{"d_shared_expert": 0, "hidden_act": "swiglu", "balance_loss": 0.0194, "router_z_loss": 0.0001, "init_std_router": 0.00967, "vocab_size": 23718, "beta1": 0.95, "beta2": 0.99, "train_tokens": 389400000}
Below are experts of layer 5 (counted from 0) of a mixture-of-experts language model. Rows are named router (the router's row for the expert), gate (a neuron's input weights, with its number), up (a neuron's input weights, with its number), down (a neuron's output weights, with its number) and show model dimensions 0-127. Each number is 128 + 24 x the weight over its row's rms, rounded and kept within 0 to 255.
After each expert's rows: "mostly gets" lists some tokens that are sent to it at least half of the time. This comes from a sample of Wikipedia text that the model never trained on.

# expert 14
router [101  87 122  94 130 158 120 107 119 137 114 132 131 139 159 141 147  98 142  93 134 118 126 163 108 163 146 136  92 185 112 131 152 117 102 143 156 137 149 142 126 121 119 103 113 157 104 187 136 161  95 157 149 102 160 126  90 157  86 166 130 127 144 134 133 169 153 129 193 145  96 110 102  95 143 103 155 120 167 121 126 139 127 148 115 109 104 116 121 132 126 135 137 127  90 131 154 168 103 101 102 125 121 123 139  89 152 147  91  99 159 162 127 132 133  83 138 134 119 111 149 148 138 157 119  85 117 141]
gate0 [121  87 173 149 150 148 111  95 135 119 140 132 131 139 118 135 119 131 140 118 114 135 146 159 143 135 153 130  89 175 130 107 111 122 137 137 149 148 142 114  69 168 107 148 161 161 185 156 128 131  96  95 141 147 143 108 130  79 134 138 156 116 147 136 164 127 135 106 148 103 111  99  93  97 119 127 109 148 130  89 158 143 124 111 122  93 144 185  88 185 137  79 129 143  86 101 111 171  99 172 144 141  93 104 125 174 120 109 127 149  78 141 118 142 106 147 152 144 131  57 132 113 162 144 188 121 108 117]
up0 [178 107 127 161 127 125 139 101 132 169 138 143 144 118 112 103  93 118 124 103 121 132 157 131 143 187 158 142 131 142 152 120 153 173 111 122 139 139 144 139 106 126 146 146 116 143 145 128 133 171 103 130  99 144 149 169 137 125 123 140 164  98 126  98 156 137 112 147 130  56  86 160 106 119 126 134 135 119 106 138  98 158 119 143 145 148 148 111 109 132 166 136  99 128 164 118 139 145 160 169 109 152 113 102 108 113 111 120 101 154 155 186 154 135 105 142 137 159 154 114 145 104 133  98 145 117 164 111]
down0 [113 156 108  94 142 143 156 133  99 119 105 145 138 109 133 131 114 173 131 106 128  79 134 140 143 145 154 157 151 129 176 204  99 145 164 117 135 133 114 167 113 109 140 101 144 127  66 140 102 143 159 151 102 165 169 103 139 150 134 140 121  78 111 116 121 122 116  99  99 127 122 127 150  92 138 107 103 141 148 112 151 125 100 119 136 109 136 131 147 127 127  77 117 145 158  99 133 150 122 109 136 179 135  85 150 116 127 186 145 134 130 181 155 108 124 119 171 130 186 154 122 143 169 108 148 152 144 156]
mostly gets: " States", " British", " York", " England", " China", " London"

# expert 21
router [ 98 122 157 126 134 158 108 106 122 131 102 105 127 168 140 163 147 118 145 149 125  98 128 152 107 161 135 105  98 141 156 164 144 150 157 165 148 138 150 127 116 158  77 101  90 154  94 166 146 139 100 160 150 111 154 136  90 159 114 151 148  94 106 144 112 129 148 142 158 135  91  80 109 124 148  83 149 126 157  96 136 109 124 143 106  82 147 119 143 122 188 144 130  83 104 112 108 142  89 127 148 167 114 137 147  94 139 123 122  90 139 164 103  76 101  65 166 109  91  93 169 163  99 143 126  89 101 128]
gate0 [140 119 140 121 110 171 128 124 139 149 113 150 166 148 136 123 137 187 125 120 167 112 122 102 102 132 138 119 129 127 185 163 100  91 168 124  90 125 147 124 131 148 118 109  84  94 147  99 147 129 150 141 100  95  90 133 137 165 159 138 146 103  83 116 150 104 132 155 129 128  88 137  96 161 143 142 107 125 114 104 159 150 131  94  82 116 139 118 133 154 147 174 115 127 109 151 125 102  94 132 104 160  66 149 119 124 157 157 120 148 125  76 135 153  90 120 121 127 133 141 179 171 121 125 150 118 146 107]
up0 [124 129 152 112 123 188 141 123 112 108 148 116 109 146 114 153 132  77 129 164 143 149 170 111 145 143 113 130 134 133 118 145 127 127 172 159 131 151 125 143 105  98  97 166 192 122 106  94 143 133 138 109 150 127 146 111 129 123 107 115 107 130 113 129 107 195 130 133 137 138  90 118 125 124 145 145 112 101  77  78  95 122 111 165  92 127 174 138  88 108 131 113 172 138 148 126 199 133 132 128 144 157 124 103 135 151 130  92 167 133 152 139 123 184 141 105 156 161 121 125 158 114 147 153 150  96 153 161]
down0 [173  87 168 154 112 123 120 107 131 110 119 125  89 138 122 124 115  99 149 160 138 115 145 158 169 179 114 102 116  98  77 117 120 105 173 167 127 101 150 147 120 106 136 125 172 116 115 102 148 138 153 108 173 162 127 130 144 118  76 128 128 138 110 120 131 126 123 168 153 150 113 151 116 117 129 120 131 124  98 104 101 140 119 129  86 134 143 132 130 135 134  87  60 121 158 142 128 138  68 128 138 123  88 132 105 136  96  99 179 119 118 138 103 164 133 143 151 104 184 106 141 136 173 142 169 131 139 140]
mostly gets: "|", " Website", " •", " Succeeded", " Phylum", " Clade"

# expert 24
router [133 106 161 107 122 151  85  92 136 158 104 126 122 130 156 144 125  99 156 106 160 134 134 147  97 117 132 138  83 161 116 135 136 135 141 156 138 164 142 145 128 140 130 102  91 154 102 160 161 148 128 107 143  97 145 112  98 141 118 161 139 150 160  86 119 177 144 133 159 151 101 115  75 104 159 115 147 136 158 106 142  84 130 150 115 111 109 156 129  96 145 198 136 118 149 124 174 167 119 130 128  91 141 144 170  88 170 128 135 114 129 159 122 134 183 110 166 118  94 119 149 146 124 145  87 102 124 120]
gate0 [103 133 145 146 111 120 100 114  98 148 123 124 175 108 108 154 169 122 141 107 133 182 148 132  67  90 104 160 125 117 117 181 162 144 163 120 155 189 134 130 162 169 143 112 160  92 145 118 117 154 152 126 149 150 150 113 125 133  95 154 125 130 107 122 139 155 168 120 102 109 120 124  72 130 100 170 154  98 114 132  85 146 103  71  67 102 120 127 125 100 126 101 175 176 149 138 180 118 136 148 106  95 137 135 122  97 140 159 106 123 111  88 148 161 135 149 134 146  89 127 115 131 189 123 125 116 113 102]
up0 [127 126 168 129 122  92 121 128 130 137 107 167  99 118  81  99 126  68 166 105 131 147 119 182 151 132 161 109 167 143 146 133 132 151 136  89 132 135 146 120 101 151 126 122 123 132 134 135 119 114 114 110 100 153 128 133 170 127 136 140 145 139 134 106 124 103 131  99  85 101 173 118 120 127 139 147 113 177 135 147  96 154 131 160  74 108 108 115 119 139 118 137 119  82 118 135 118 121 164 154 131 137 114 192 173 139 146 110 127 116 116 112 105 132 156 142 156  96 144 129  71 124 151 146 171 105 143  98]
down0 [123 119 143 136  95 165 157 111 122 160 126 125 113 138 133 137 141 149 117 137 152  49 129 124 108 124 111 117 166 111 146 113 156 131 100 134 134 111 158 107 130 130 158 121 124 155 117 122 119 115 165 160 128 149 126 147  99 147  92 151 141  84 147 127 131 119 140 134 124 126 143 104 115  98 155  87 108 123 155 187 134 159 170  98 113 118 103 126 125 147 122 153 148 157 130 125 111 123  76 111 152 126 156 109 166 174 114 100  92 100 123 138 118  89 142 128 127 159 125  63 139 121 147 129 115 141 107 164]
mostly gets: " South", " North", " West", " East", " north", " Central"

# expert 39
router [148 110 140  92 122 165  98 109 122 113  92 155 168 150 145 130 128 119 153 153 120  64 101 137 118 160 150  80 102 129 108 106 142 108 159 159 152 142 152 154  84 121 112  94 102 143  89 142 166 152  75 124 165  99 165  86  96 137 128 127 111 127 137 127 103 111 143 148 154 149 109  87 125 117 131 103 130 139 155 103 116  89 129 133 115 124 174 161 139  98 135 147 118 119 119 129 124 150  96  96 116 139 121 119 160 130 161 116 128  91 139 129 100 110 123 154 141  62 116 116 127 154 109 116 145  98 160 100]
gate0 [116 150  84 147 144  79 109 107 129 124 147 136 112 133 167 136 149 141 128 113 109  89 161  93 169 138 135 126 111 135  98 116 134 127 129  97 143 118 117  84 122  61 122  91 139 163 134 136 176 132 156 131 143 121 105  95 124 129 105 103 144 112 135 145 127 116 144 109 127 149 155  78 148  94 122 164 172 143 118 145 130 124 132 133 151 134 141 136 149 116 113 134 122 130  88 170 113 142 102 176 167 133 129  75 111 158 178 177  93 102 128 127 139 117 134 151 171 126 102 126 131  95 158 121 131 128 128  96]
up0 [108 106 140 140 121 170  93 119 132 143 153 154 144 109 159 134 103 134 106 120 144 129 127  88 124 125 120 144 117 102  99 149 144 119 156 159 174 103  70 155 116 137 143  56 151 127  91 135 100  93 129 123 136 128 137 163 169 125 139 160 116 143 168 124 129 114 120 133 114 104 111  91 137 101 116 140 140 134  83  99 126 115 154 149 114 119 147 141 136 122 156  51 145 102 125 148 148 129  87 185  65 158 132 112 124 112 101 128 138 107 154 121 131 141 147  91 126 117 120 133 153 144 131 118 115 139 116 140]
down0 [170 131 132 128 149 137 119 131 155 147 128 134 112 148 165 120 140 136  76 137 153  99 164 129 111 135 138  93 137 105 121 121 123 136 145 113 129 126 119 170 161 163 102 167 133 103 151 122 111 133  99 110 139  99 115 144 124 123 113 160 119 131 137  86 128 138 127 121 161 132  80 160 120 154 108 124 111 135 148 144 152 133 162 137 141 130 135 152 180 128 132  90 141 135 154 170  99 125 132 117 142 113 138 109 109  96 101 125 108 146 185 166 114 158 156 119  89 152 153 113 162 152 171  95 126 158  98 152]
mostly gets: " against", " at", " during", " FC", " vs", " Racing"

# expert 32
router [132 118 140  93 140 166 105 125 161 132 102 126 118 109 148 161 123  77 139 122 132  87 115 149 117 145 143 100 112 129 127 150 142  94 142 140 142 130 124 151 106 114  79 124 118 161 105 145 161 157 108 153 162 109 143 129  86 134 104 165 106 139 126 108  88 131 140 168 136 135 104  95 108  93 128 111 162 139 157 102 103 110 175 135 107 100 162 163 112 125 142 124 126 137 148 142 121 129  98  89 115 119 154  86 171 134 154 105 140 100 138 149 113 121 114 117 141 109 109 133 127 151 140  99 143 111 157 118]
gate0 [ 82 121 152 166 150 134 110 122 139 191  53  88 102 125 133 141 103 121 126 125  95 134  92 134 134 110 147  83 138 150 157 125 147 134  95 139 131 108 163 101 130 101 125 160 135 105  91  93 130 182 122 160 122 127 105 159 137 161 157 107 119 114 152 129 128 140 109 114 132 142 127 101 143 123 123 116 128 168 138 161 119 178 166 148 120 102 132 172 166 143 119 126 102 118 184 119 150 117 104 169 117 141 132 160 130 152 115 119 127 121 112 105 144 123 144 141 123 101 159 143  33 173 182 104 146 123 138 118]
up0 [131 117  86  77 180 142  91 124 102  95 157 119 138 139 114 122 140 132 128 144 133 144 147 130 151 114 111  83 101 110 116 112 154  69 148 164  77 123 123 123 120 102 138 189 117 117 157  67 146 116 127 153 123 151 134 121 123 132 154  95 182 139 111 150 122 138 136 133 114 114 144 117  91  99 112 117 118 129  84  98 130 107 135 119 103 131 131 156 103 123  79 180 152 122 101 133 168 116 128 137 150 116  73 159 134 127 147  98 139 127 131 145 116  78 115 172  87 119 157 101 152 123 108 123 174 121 140 117]
down0 [111 113 140 123 134 153 104 126 148 163 102 150 108 122 137 121 139 139 121 143 145  98 114 172 141 140  95 126 161  71 129 133 139 162 141 131 135 133 112 127 160 165  74 103 167 127 118 127 154 136 124 106 129 139 134 157 155 129 140 114 114 107 120 132  70 132 125 121 101 114 115 133 132 127 131 101 116 121 105 136 114 181 113  80 113 130 135 127 135 153 134 133 125 143 118 113 146 125 120 101 131  84 114 163 132 131 151 173 126 179 135 109 140 120 198 142 129  80 135 138 136 104  84 104 159 169 217 127]
mostly gets: " Cup", " football", " League", " Championship", " Racing", " league"

# expert 36
router [113 104 106  98 118 170 152  91 135 123 115 121 127 142 170 151 132  86 143 129 158 121 136 133 109 137 135 128 106 152 117 133 169 138 139 146 143 141 139 146 130 103 122  91 122 164 106 145 173 169 119 185 144 104 154 147 101 157 106 167 122 137 128  97 121 167 140 137 162 151 110  99 103 110 145 116 137 111 143 104 144  90 138 123 101  79 129 147  91 116 151 112 141 148 103 134 157 156 111 146 136 141 160 105 131 104 143 154 101  86 111 172 119 117 107  79 142 120 100 116 180 170 138 114 123  89 147 172]
gate0 [133 124 126 129 161 131 131 156 130 124 159 124 134 115 114 136 155 121 129 137 138 101 126 136 122 133 149 148  85 123 142 105 130 136 111 143  82  88  73 167  91 130 147 150 137 112 165 113  97 166 150 130 102 124 144 114 102  94  99 166 127 114  90  75 136  93 169 150 155 108 121 118 100  76 127 128 144 131 139 114 134  85 160 119  99 117 122 112 117 101 126 149 112 126 143  97  93 133 127 154 138  98 106 128 151 106 124  97 147 100 116 126 125 189 144 122 157 127 114  58  63 136 106 135 134 123 137 108]
up0 [ 86 125 126 138 108 129  94  78 118 127 102 136 134 114 132 115 146 115 143  86 156 159 130 136 158 117 133 135 144  94  70 114 114 104 141 143 120 120 138 107 115 166 138  76 127 118 143 126 110 104 142 126 127 136 141 129 128 124 109 131 147 146 107 159 157 152 142 157  79 138 127 155  98  95 129 126 125 115 136 119 147 125  96 143 183 152  65 153 139 145 120 157 149 132 141 110 124 140 102 122 102 101 139 150 134 128 140 148 132 177 129 145 113  70 121 140 149 125 164 100 169  89 125  69 149 109 195 107]
down0 [151 146 108 118 108 165 150 133  97 102 143 114 116 123 132  99  92  98 136 137 129 148 101 119 127 160 117 122 110 141 123  82 123  80 129 153 125  72 143 133 120 146 158  87 124 130 148 116 154 134  53 108 138 121 137  64  91 168 112 160 132 156 167 114 154 129 157 143  77 154 141  99  94  95 112 116 158 135 129 123 138 141 179 107 170 124 143 136 138 103  95 103 123 148 122 107 125 135 123 127 151 119 106 130 136 103 131  66 121 135 118 135 127 130 146 216 152 151 141 148 149 102 148 138 161 130  86 120]
mostly gets: " team", " University", " school", " species", " city", " member"